{
  "n_layer": 20,
  "d_model": 256,
  "n_experts": 32,
  "experts_per_token": 2,
  "d_expert": 64,
  "d_shared_expert": 0,
  "activation": "clamped_swiglu",
  "moe_layers": [1, 2, 3, 4, 5, 6, 7, 8, 9, 10, 11, 12, 13, 14, 15, 16, 17, 18, 19],
  "router_score": "softmax",
  "normalize_top_k": false,
  "routed_scale": 1.0,
  "balance_loss": 0.00607,
  "balance_bias": false,
  "init_std_router": 0.00746,
  "lr_router": 0.000628,
  "vocab_size": 8192,
  "norm": "layernorm",
  "norm_eps": 1e-05,
  "tie_embeddings": false,
  "optimizer": "adamw",
  "lr": 0.00233,
  "beta1": 0.9,
  "beta2": 0.98,
  "batch_tokens": 65536,
  "seq_len": 256,
  "train_tokens": 289800000,
  "steps": 4422,
  "dataset": "wikipedia_en"
}
Below are experts of layer 16 (counted from 0) of a mixture-of-experts language model. Rows are named gate (a neuron's input weights, with its number), up (a neuron's input weights, with its number) and show model dimensions 0-255. Each number is 128 + 32 x the weight over its row's rms, rounded and kept within 0 to 255. Numbers have three digits each.
Before each expert's rows: "mostly gets" lists some tokens that are sent to it at least half of the time. This comes from a sample of Wikipedia text that the model never trained on.

# expert 29
mostly gets: "″", " South", " North", " Q", " Ku", " south"
gate0:137097119126170191136132151157134077187141135128100181118128074102146140059140124060131124157107065114158050127129108095110098102091107086135117133077134129143161059126142079086147146110124154134133152117085111148124128156155160110197157126160107147120120193074100042159106122052149110147083127113121118144183163140127111170150153113134113147141110157079142118070121106093143187147138079138138144175080161170134150119103123121142146131108143148100066096184084069178086060147096099101095084143127147122092080105119108110163126177128082131125099099107124169131181145201156118169160078124131168163056163130100127103153140215197162087094101163152107142102176124128102173114153120101167119102194157132128125133098109161092116155117106116187117096162133117107118177119146087
up0:200162120118110113130148071130159071105157107139115134178142168046065112143148157135188165131169061121127125083142146121135166085161102111147104174169105100141124078102115135146166139141094041108090085127091209136162126082130156106130111126108132139159177149180128134048186082176124114109103131137107118102083128155144147174154166069067129087164158150139121136122160115134134128113105129128146106145088105080123169173121180101127143169114118185144128135166109116124093126139107115148117123157069142091165120254179130053124123115078088095115140158111163112165133134185180119106115128080160137142163105119169080138076096090118135102147141129129079098053106142137093156094103113132172132086133106112132117141084137102158117132135159080090085099081180112089091126096102106

# expert 19
mostly gets: " Army", " Democratic", " National", " Catholic", " Communist", " Soviet"
gate0:084102151127141060147084058119122148107117109103103124138124074152148107141147161131227108142071164108157114059122173115121152141129128108136121108148142149160121180093095182163137144111069120130133106110145137131118115097104113149099106130181087141116132196089175121142192131139107058083158108158102123099137181144155096122123110095141129133158147126152137122154144179124137117141140157139139095152146172090150125139120180078128137142127083214107095093135100148116112165142103146095133057145077135136042129093129090082168160084129118117195129091084147079106099090174161098051166111153108194109184060120146131209147134173151137153076130106143188082076131137123119175120085121113148149164146151138130083134171109117117122130062153120061084119125122119155221118163150128
up0:095105106152119045121115101152093189103099116114115163135158166163164092216103114191191077116100139116139162144114135146086125080120095149148090148135128166178141176131063113154183153070091081106128128168153148129059134148084138145135124122162109167162105159113222115156125134152153108072165104161123148074151191166126092081127082089161096131116130108153125126109129119141124134142118160156164093126141144103114106144120161085118147116151090165127092089136126164129054143104073119121077115099089127079045164050143126116204161102114133159134125120103143121107106121148167143071166142112057192140169107136143107169136145123124144139114177121142209056105127149099104156136081152117157150123115172092128135124123119092112131115138176102132120109144103073127204164190108162

# expert 25
mostly gets: " used", " such", " served", " some", " same", " any"
gate0:098157112093174153108097139116134127167100109123119058080140097058118137059167126132114130105134085136141193094139129124156186140103108105115141170214146152112108092138068139094172153149154178214145152115106144132158143159127105167151152042114125056159094082160064142129090078089162121102166142071133125185142142139110127115097164162133097107077111119131094113061190153148133108098177124078082150175139166169100115158159121111156125147120098135123134068148127117174114145061112133107100113205122073123155109126157124111141100196188201117098186160159113230155100172124144128103106108130122101161134133120132180105138118155148112142120125114106100110119116119136129149136169109083064106095157120120156102097153211133092157166156081146150120141093152110123111144122122163
up0:131157109065151121107110095080107099170063107118117054098134128131102108068074170128098145143145100159124171071138149136142125093106091081126133133177174129147138146127054110117167136135142164188097153104087087115209100137128122138125154061085120043122141062152098118130088122103155134107124103136141136197186122144108164118128168175103136141078084149166132138103129141114132075113193099097087113166144089167105149142199120150178136107146173120065130079102112128171129105071104123133099121162139093159190130192154111147141110158166157130138165138196082202121094171114113134116084139152163137181122134121142116091145107216170107163138123155115127172098093123134147124090176161104087127178152119125123200112171161113116154141145119166118108144110138153184071088101162137

# expert 26
mostly gets: "^", "\n", "⁄", "^{", "History", "---|---|---|---|"
gate0:132133115169091124155132142127116116150177144184095124105160085119113109189119054126110141051143148118157129134131163095139169155130090093117138219107125167125167136088092118182177130122133037115141108096098142165094144201106081166175127114128145147153089121086107159126066047119108168076123159133092095153184164147144121122116141086140042122181147083096173145082113131147119114095114144121084089079091149196096134192175116167139163102153135096111114150092168143137107154117124134117120134147108142068148096121099078145139093146183129116145096086124123145135116071087108114093137117199149173166097088118149131156168090097153126202147142141074093126137145133117120178122110083154139133154162180135145199122159115116154142131148145128150078084128206134100193094154103103
up0:103128183155166077154074111138135148075058114132139146137132148125158142085157220114153097138102127163147108168095108132090094172127143155193125076122099109091133157169171155109130130117143188144129141169126152075103139137054089085108112141098138111125154117191136112108160123137142104151134065139153087123132076128123120110149134159151182141171126146191117139181128143157133130148135135117159137150152216087097076078116137100101092161066061161163163093147135120089160133186119169117147081128130132136147125163150147153107147159125126111128140093143141116125104209157113133135185153101110151107167078108146084082064195159150135053157119091185130106099082109171122163131168152060122079143101057164151108117106119150118098080105093136110154130146024160129079145124105110

# expert 1
mostly gets: "sburg", " Wilson", "ley", "bury", "hn", "ić"
gate0:141091107091177109147121121089119087161151106125168126133101171125062146126090093149012111151123195166068069098167116118098131141120108163157113104159169125109129139149068112141112174124122093145080142108093091156099100152092148121147140085139087135131162072169168163131157126149159136071130117135163150098108167104139122117075166136146115152120086155095158108100109128098195110125143079152136132120169097075103142063092158174081120127114152126167096159120193136154123201152106158116124219080158083132118101075156120129177173180092085137092178158153111135161156110167124158167156114135120095120121180126153117185156134054102127139113143143103118109164104101109177073121047144077075103155132155100131109139118109139107168105094143141118094138125153067160103173074187163
up0:158088064193085141212116118151158160096207168155096092113123096134099099171122110158104129129120079123078164151122195112145138140072060163150122087181091118192076080169114097131165140162143145175170143187135088074149140119108137160081132049150114147132158149179129101081152108095134147147136129114080134109163172140187128127132137192093127124142104113054076168098152139143170134114068108135094123126153135123111114132135135117123122142082149095121137109106145142065102135125156134095108123092131065094164078155127080180128150139135156144162174164147140135093156165118138152136168165153167154130184086090130163124126096107144140156155067121134061102107120106130154122105171087105150107157144129215092053171135128106066110128134129080107118102133123111219140104113103150

# expert 13
mostly gets: " line", " race", " ship", " attack", " space", " route"
gate0:056140091127132137160094073143105082132179099166091116145147123146120121204105105180118142191092106106063161154143150106126101142084128156113131114110087118095130122065122085142125079104120096102137114096103061132147131129120168145141180109210046153078147132121152100110132147128111108088179148133088150196152120105177155105132128121151138164096153127166155192127108168088162065145134114181147132131140118140175113184132154129130070074191126072068102121126100106135094138124112162102165105149139091101103096203112141109180172095112093158116102154100091139160083138112156012111160131102111147159154079069125111127146179135139097123160133119141170125131104156128116125129185085147103101110180165077125133133110137195159143121111086163176130115121148131165042077126133122
up0:068107106142147125099200108122117120178132154124109106110110113128130130222113127188138164171137161122129172152134132134120114117108148201104138139162086128125141130147123137155157123093107092163081120130086085075167120131144129180147146039209057169142114068120117077095058143116083113100152127095132162149142123086169105084138102113171124167095124131160100138071131136094117080156123091194109099154114103134177094175149119068125127099157112134136113140082136113116151135112139157094126165139104074153070148151107112122187093157104120148086075122116096090160129113146180103141144114103115163176058107136136152143099183101109096052143137127118164134116040160132126062108144161168118125179177156125171208109095124091130174075105147152139168187127122059112121113156094125

# expert 23
mostly gets: " among", "There", " average", " There", "Billboard", "%"
gate0:121161153171186149130111167136146146133114155131095107144127112157153132149100133120180146166183169155140113112156128195130149057141129103071140113140174164112144147136081209120116163156107088093094118053077102175093095185126115095071117121103071147127136126097096139156185111120122111144105132097164051121100072069187110103107076127130113143132186154143159134171124183143112106073096163153185153125132093130108174145109151054093054123139109156165121084126080111147088117147079093161161159125140152128103109145149157157117143085063165135135156223160150128115082186079108139110073116139138165200120108093150128156125131115114150176118090118104171171167160134146139176168086176110116134163100134118129165109104123155123101096114097124137149065141098171064153096171146109
up0:109153129186177119046097171114099126143089189124129144163164130193167111099107115149136126127205120159146068128125114173142103115161191130153089118111123117146142135136099191147110137117109068091131144067108142182097090210141082098095155138131112168172095097099084117155175121123083152104092084119159117071116075080140134087119106128144114162089206168170174106163098145156101111136116164143134147110137085143095139135105157089095112112163109177149146115106158143218123142144090097153096196136145148125107116158177106136184131067093132146143129240166092166092123139096126167138142135135102128202143132101078128160151144091127129140104089121149141109163146071137090143141088165099129134136088110089137193091107132144084115136154116112095135024139142109113137113157114118

# expert 24
mostly gets: "In", " in", " In", " during", " •", "From"
gate0:130096153104152123132236129128149132158154089129147120111117103077137151091108139129124144081102135116105102100179118133080095105150122074090170109116127032078116133108116168166085159104128128143128147121078120054085139103203117161120164125158108138094142132173085143151146197148096069152151052165181089141180076070134138139121146132132177129136109132135137175159140115162121102127143115109121013163143094106101140124114165147102127096157135168130158154186116178115171139142082114111120148125129166169135142131086136159100061151110133082147082095133168101089129183132103111083133097077067143130126178125143096075160106060120117177119117149152110163156147128124134156126112114107141109164093165158118142169114057106136135150168174203099139162140171186098077115078109166
up0:170139179051133145190143105134136140048110150158105093156169153126130101085176108194137074146110159136086090109159139079094163125132135127093108145093173099190067138129105122116125183117084100052071135095167090129144140122079133098130109060064102116153100157095105126151183138126085123112165148159123151135047171127116072081140151092122106023164155170074145114116193113112111091134148132109145175178166159121111083111086121153135103137125092168145139128153132139196142139108151155134168123140120110142122074136133120151147138145177144143096137204104176092120121144151162146123160129134141109142157111146114163161073166150065143171117128111150103127155165150113121151192158168146181126110119110099157094125104108118111059130126112182131186078098103137119179096133173187

# expert 8
mostly gets: " NED", " kg", "CAN", " FRA", " ENG", " Clade"
gate0:144127151116097127062081162165164046132157132135153118144133123142143137136136096110121117106148145107162209089154102137072181139121125118111122144185150107169066150184079153104136128088067125146161090157141171137092116147119146143098131149121098140140144093163093097122103105081156129105121158146068169099114131145163130092152077116115138147078077137118049122041174215163215091171159110118129113119088148080170107225125134138098180159130133155165154152119113094122132167119137126133128139148114091123143140154128171102108161102091205085121122114114110162071104134102145139167139138197211097112111090114139192109110083193129208135153142147090155148124117170115099101084157132124088074145140099116106148112157165123143151098103095065149073110127132138124104151170141160
up0:168118153105107111050113197195129083094159140103181140177132147134096118118135146092158163090118129135179104087146065101119138123105105075121108114190098089159063155155134130147155108105065081124151094112189148165102100159116118155142092199153125152117125110172109142103137092063147125067133168098111148113133096083111191145145128117103173162025100121102117160104124119148138079147144063176172126143106131105149088172121086125108149145086117187110129142114160136111154174190144104140139151154127126132169162167096127063131154119084182048096129124110133176099127120059114135096122135129205120062128087137124139087090156198178207125113152119142084109113151157097134076095165112154136108137153147150119184131131127125108131101090124099109064121146166141097118139160107145

# expert 17
mostly gets: " would", " had", " after", " became", " before", " to"
gate0:083068118047131139137121128194109106127155127100100156126163147100131123214175078116190120104120069181122119150181143142109122156161129130126190067088129138117123187135146071165095074090168117124102128165165160122106099175108121143131108163084103120138110148127165087157126100148148143179109107172125069093094132088221156083104144133132149079180111110072157155100118174136180087124177147143117170099116135095140104138140170085130210129149131105165135109124102110126127186138187096106094116100117043166125122071151081116111135118100133147114147137144128092111142176152197126177142114087149168124137124147095132117136120097105167156149177128099127181123102106066049117104092112109106093186125121156104144106122052166123099163103165102118144145081086108163139106173092119
up0:116049132110173167118126082142125104096185110160136138158133125148170157157149116126154098137114136112129104091127134086149121101107074102209139091168124200139089144118105139162098135138129096114093114139130199119131165131139113132134115138092175106168117174206223111207146099129139094136088102126191093088126129174168125136113152151095155098142140132127151105096125089192176106147131139121133106073089148121122010133148133109094178090105098158161166105136181105128112148089139163047098100149099114153112095039128136086135093147137161186156166129152046146082126140142211158205091111098108179122106204145127128117154161067094143131125170153111100137117127103122137138134148100113095129143134103171154151095132148142143135160076085108109147137143115095130152122172133178

# expert 21
mostly gets: "5", "0", "2", "3"
gate0:189151093068070079071167060155146123092096052129124118075154075112116092101150078189145124114078152075117165157132131144130101167130132145133117118123171191139131128113060071113172126141152078157105107130126152106118121122153066073190148160079143140128136157107072157066130139145120069113088161092105129192089099111133174144141167169177110145122137097124086111150176038118112153162168128105148183140132196115143141106123117053084071149120112123112142112101160090145132109110101104173132083137124113095132119127062147143132128109171159108096158108125149145145086200154170147144118125167105131093101134104083121100172134102156137165210138096137127102120121163111122145116127108106133129112130134163124139165137126129137065092084096164106120119101115221143139126079184068
up0:149151097086105118126161081155127109111141083135150155120171101102118154146120060156142070109107123104113122151136104145128137141108135107116147135136184116204147114056123086135118105119147112187088136034183195146122155125107038128175157166124160107127142150079082125124085102184107057091097183118119146156081150114150132149141091150110105123125186093182114138188152066147090118131185173134171121148123156082143088150149135052132138127112152188146084131096181078149128086089053146125134172165112118083137120170097136158154134136125149150121144118144130182118100203154203134146115149136140183141123136125098089093152117105122148100186148114144131128141150162134087113129159093083128114098098131185128113177160047159106111073084095139127087120147111184203109122105156121

# expert 27
mostly gets: " Died", " UTC", " £", "€", "+", "MI"
gate0:136173136115176144132130136123158075163135139150097140132148121119145096105138144196099169107126086176077110144099104157171123109097164071117166110177116208083100182105147163138147192124122136222120121074102138101169111157127053096110084151156120103125130162150093095183179125186118125106114126069147107134119136168123088142126148169146100039148144182076156126142103095123113108138101065122095110109152100197110130090100113124148069101108117188118127121135128154177130154121110107121138113190187123124180158087134142146141128117113189120174139105144183086069146187120189121152061159131106124146152112144062148177117139180125058155190113181150122153090124136077143157149173157121111109143151128117184114118103082166150048082093147132108146116119163114125139155142095124
up0:061112089112143155127085119125138102168162161178134129126128168158123157107095115180116160121111133115047127189127116133132114108135151121154163105153090203113105130095118151136091122122106135224121149078098125159137095100164093134110106138185135098124132120119109119141223139167139171117129122021082124118126112085105084136174174160159064055129136138112159102108089068142093141140090110144140075191137088208069117087073095167139103119095103159115128161096089143183093159116107140158079130097161146097174146156167167146146106115126182140114177125110209119128140206143164112074118124099117114140137129152091116170116103151122085121106146181120118116123124125085195130128172142102145134162136091112184110104110116115143108154108170123130115119151112088191143119167042163

# expert 31
mostly gets: " family", " It", " Family", " what", " Website", " name"
gate0:099163120160160110172113122120154081150162151180105095095073089122094122123166123111129121137137136134134104109086118065114088101162099156118139128106142131058160121086136137141144125149099136155199158152164153154091105096146143110113093070154112066140132139151156114058147147095084101144147164166156166148122080117095091099149117166108144175139114155108191119142105163131156144124182151110134102125123194103222114124126115127106158118071111109142164173128094139105123136148131098066131086110090171166171119063106129118155041120146193114145070162051158134127096108116054132179076112097114160148100120198104180205139157132110171124125098167062071118143124133142139116136136180117121155048123138143121160101172112123156165091115119161118177110174202074146121126074155094
up0:124121148107138130128143122108125175162146097122126164138142183133135065138129113095176202126086132154122123093131134181145145096088107086117071113129156134177070192150164153113072172123110189103149092146105142136141118185130074079092137173166121134135091160157112132195081189109138078144095116180110081106108138200133151200105121166111066119135038116143140128123150135103084148119116181188080114154160149142161099122108196134140076144094150139103142094128171120108145100146162138118129094121108132158131098139152156130108144139072166081152156072158165113119078166043184103101140128114169118090163098097195071165140101109091117114136166114113079105133111175146108143111172133110125110142136107131072068111150119162154122153122132106171068065172201134135155102172097110

# expert 28
mostly gets: " John", " South", " North", " Mount", " Saint", " William"
gate0:160113121123171116131064181154144107108132150165091134154114078141133100111135145138169154138113125115145164103118113132040132142134129069161160165135112076093144138084186074058097098078075137170109128069153157195196112142159078109127146189177139101098134150141159155142123099130171143113143134122111094144118097119162098153141119114127143121118104134142146129154173127126147100101198142133115109171043117153140177067062115088192090106152129120106109123149079113115121129098159099060165128158129164069145064144124121078190201156171150096068097138130095148107120093090154101098183069139112144173116157084143136078112058132188125140163137113118133138148096153132129107160145056133162200123075139151148131117145153143202130054119122086137101124112127128167114104179127129
up0:132114159169169112135090174128099147092166141216123129129099104137095102143124101143199139151123134129143164109083140110076130148126142116158159164159110119114135138123145113117075112095128141139105183093116131135188110129152061125144153149191145094155113158168161134136137123145113217078131088106121078118136091153145104168077104148177164117115122088186161119136188125126124120107180114124144151142055137161183207115140093070179108103082141109130129150129081139113142122159173082030173133117146127101154091123101142111141141115162096134114086141128088103107150056106082130078160127130152168168116110149107122106105098124153117127164145125129111120128069079117119116163132057123176216126086133100076130107122183120176171029066166090100133150118110159174092063172091149

# expert 4
mostly gets: " Association", " Committee", " Albums", " Times", " Institute", " Academy"
gate0:142131170074157112104095139169118135115134141087121175154078169096127122078112127137130081105137170143200094112122119168156137111107149118119163149165183132119145069135114148154185138132134114103116127109165188116165111142123148144117145090121129142144159160115065131148120148120128119099061094206132106114110147094135171139083207112130076126102070180122139121184129196134106081114132122131192162104136153097080131140099159104113132126124121175198147165113111119176109132079120183123149111149091147103185102076131146167107109183048158124132188104149079081098160137143060061122133202093088125123120104109136182141165115158231146115131141060139107166124109109097127153141124083146109142132116110129142091138170162129236190155122140148141122141092088108143120152096064159
up0:171174137123151184132122148121158084150192081114052114071163121098120128126163178109132150158088083113158178158128141150158154133136107140166134131089116155151156104117092175116092159110137089137124099094110158129139179083090132176099094137104139126144132108158167111135102123131090133111074169085155084152102138116085133142128131138097164080107104171124121154126120102139139033157147076126129116078111169143128068135149122148077098077173135134132136099136102125161118169125085167101057046164102151107153099085097080098111160080145123109183136131097127088127148133133167097183140084115188147084130094100093117110086181150168143142147136141151137082126226169173101100153059102132138132118074165141168120108157058109154149127180052150138151118061152095126201075091118146

# expert 3
mostly gets: "---|---|---|---|", "|---|---|---|", "|---|---|", "----", " league", "International"
gate0:156179121173131106161199083096124081143135079103149134095144202084158102137071113139112142100113097144112085124190159108110116123130127176107076141119024163078161125141170184173139147072178085170118116132164144107089188123218125111152132149120139155123156170153164077081135144156136098111170111162169114136133135158099154100102142175155161170119077095138132109099124110101112106134086140157125123135153160124097106176134148187091124101112103155138113161115093113127146128133085111142108153118102169150154169018087093085122120130135131139073173082158092192098112121124119086152141146102113127104188099126108134128111234183137108103149126081179100113080136143092164133094099134157089094125092151179139098183151114118117147138142089191119118128132144067117182160124108097
up0:172180120126145092161103169144167109160171149211139132155112094160126095131134121127115092117167106123158181155101135108120134185033122145121146158155080166126137157156086104103095136125095126157135143073123144189077074154126144128104139113111135133104104130072110139137103150133150148113160151108134114152142115119140150127123118198140117190194146165149110113069182133127131138100151113102135123031125192132106093125086153118094092105119096182105122146150131095100105110117144105098120097125156126135130127097175143150158049167182105047151087192131210064163106154078107133156162134160141143113088117078143157132094095112099180146111112137079165157148145086121140184153140124148084100080158043090128129098180183141197126143088147077169117143084079153105106077168164126

# expert 5
mostly gets: " at", " under", " until", "On", "=", " near"
gate0:103165090069163108118152092135125146159108170149122105128172158098115106128097185145101142173179170165116073142119120095196129157170138114115108126092128122131142165143161110078160087071177120175148165080100150069171106230128129160139155143124148175034181147133057141103072158170095096131113122111136118130106150170113145169159151072139117134090162141156135137154101130172138115125151131124170142179150137156118157113136157068155157113167156157106100113125096129184148090118153083165124109094139080075128150173125107160099178167104180124145065188153128144178134132119134147163065147124118053128222172172115125084121110154124097109170127085090130121165106122174117147118102126130065129153125089125094167079118172100108099090099140107120135105160141070106104118066073130
up0:109156139153140121188123110162140055107110156112081096080103110149153108154119118053167114104079116088074106107050128122182140106116104076132165169149142125069115159107119164127155160128144181118091060086132210122123153123139074082082067142181106090112138167122107107147145132094115079124128107164139130118132151134144171113134161119144114071135130138183087126104185181137156132096168108095068140104083151125101150091088154150159064164157077120114169104131149148100064128115127155117104149125085170182119081091140073160117177104157148116185114170165166107131166088101189193079037140122152135132150110144132147115071134103104120170161148128053133114124111141155193180124130109172150155143144120138103184140167104168110128091082102173135124114086106118155118093124132155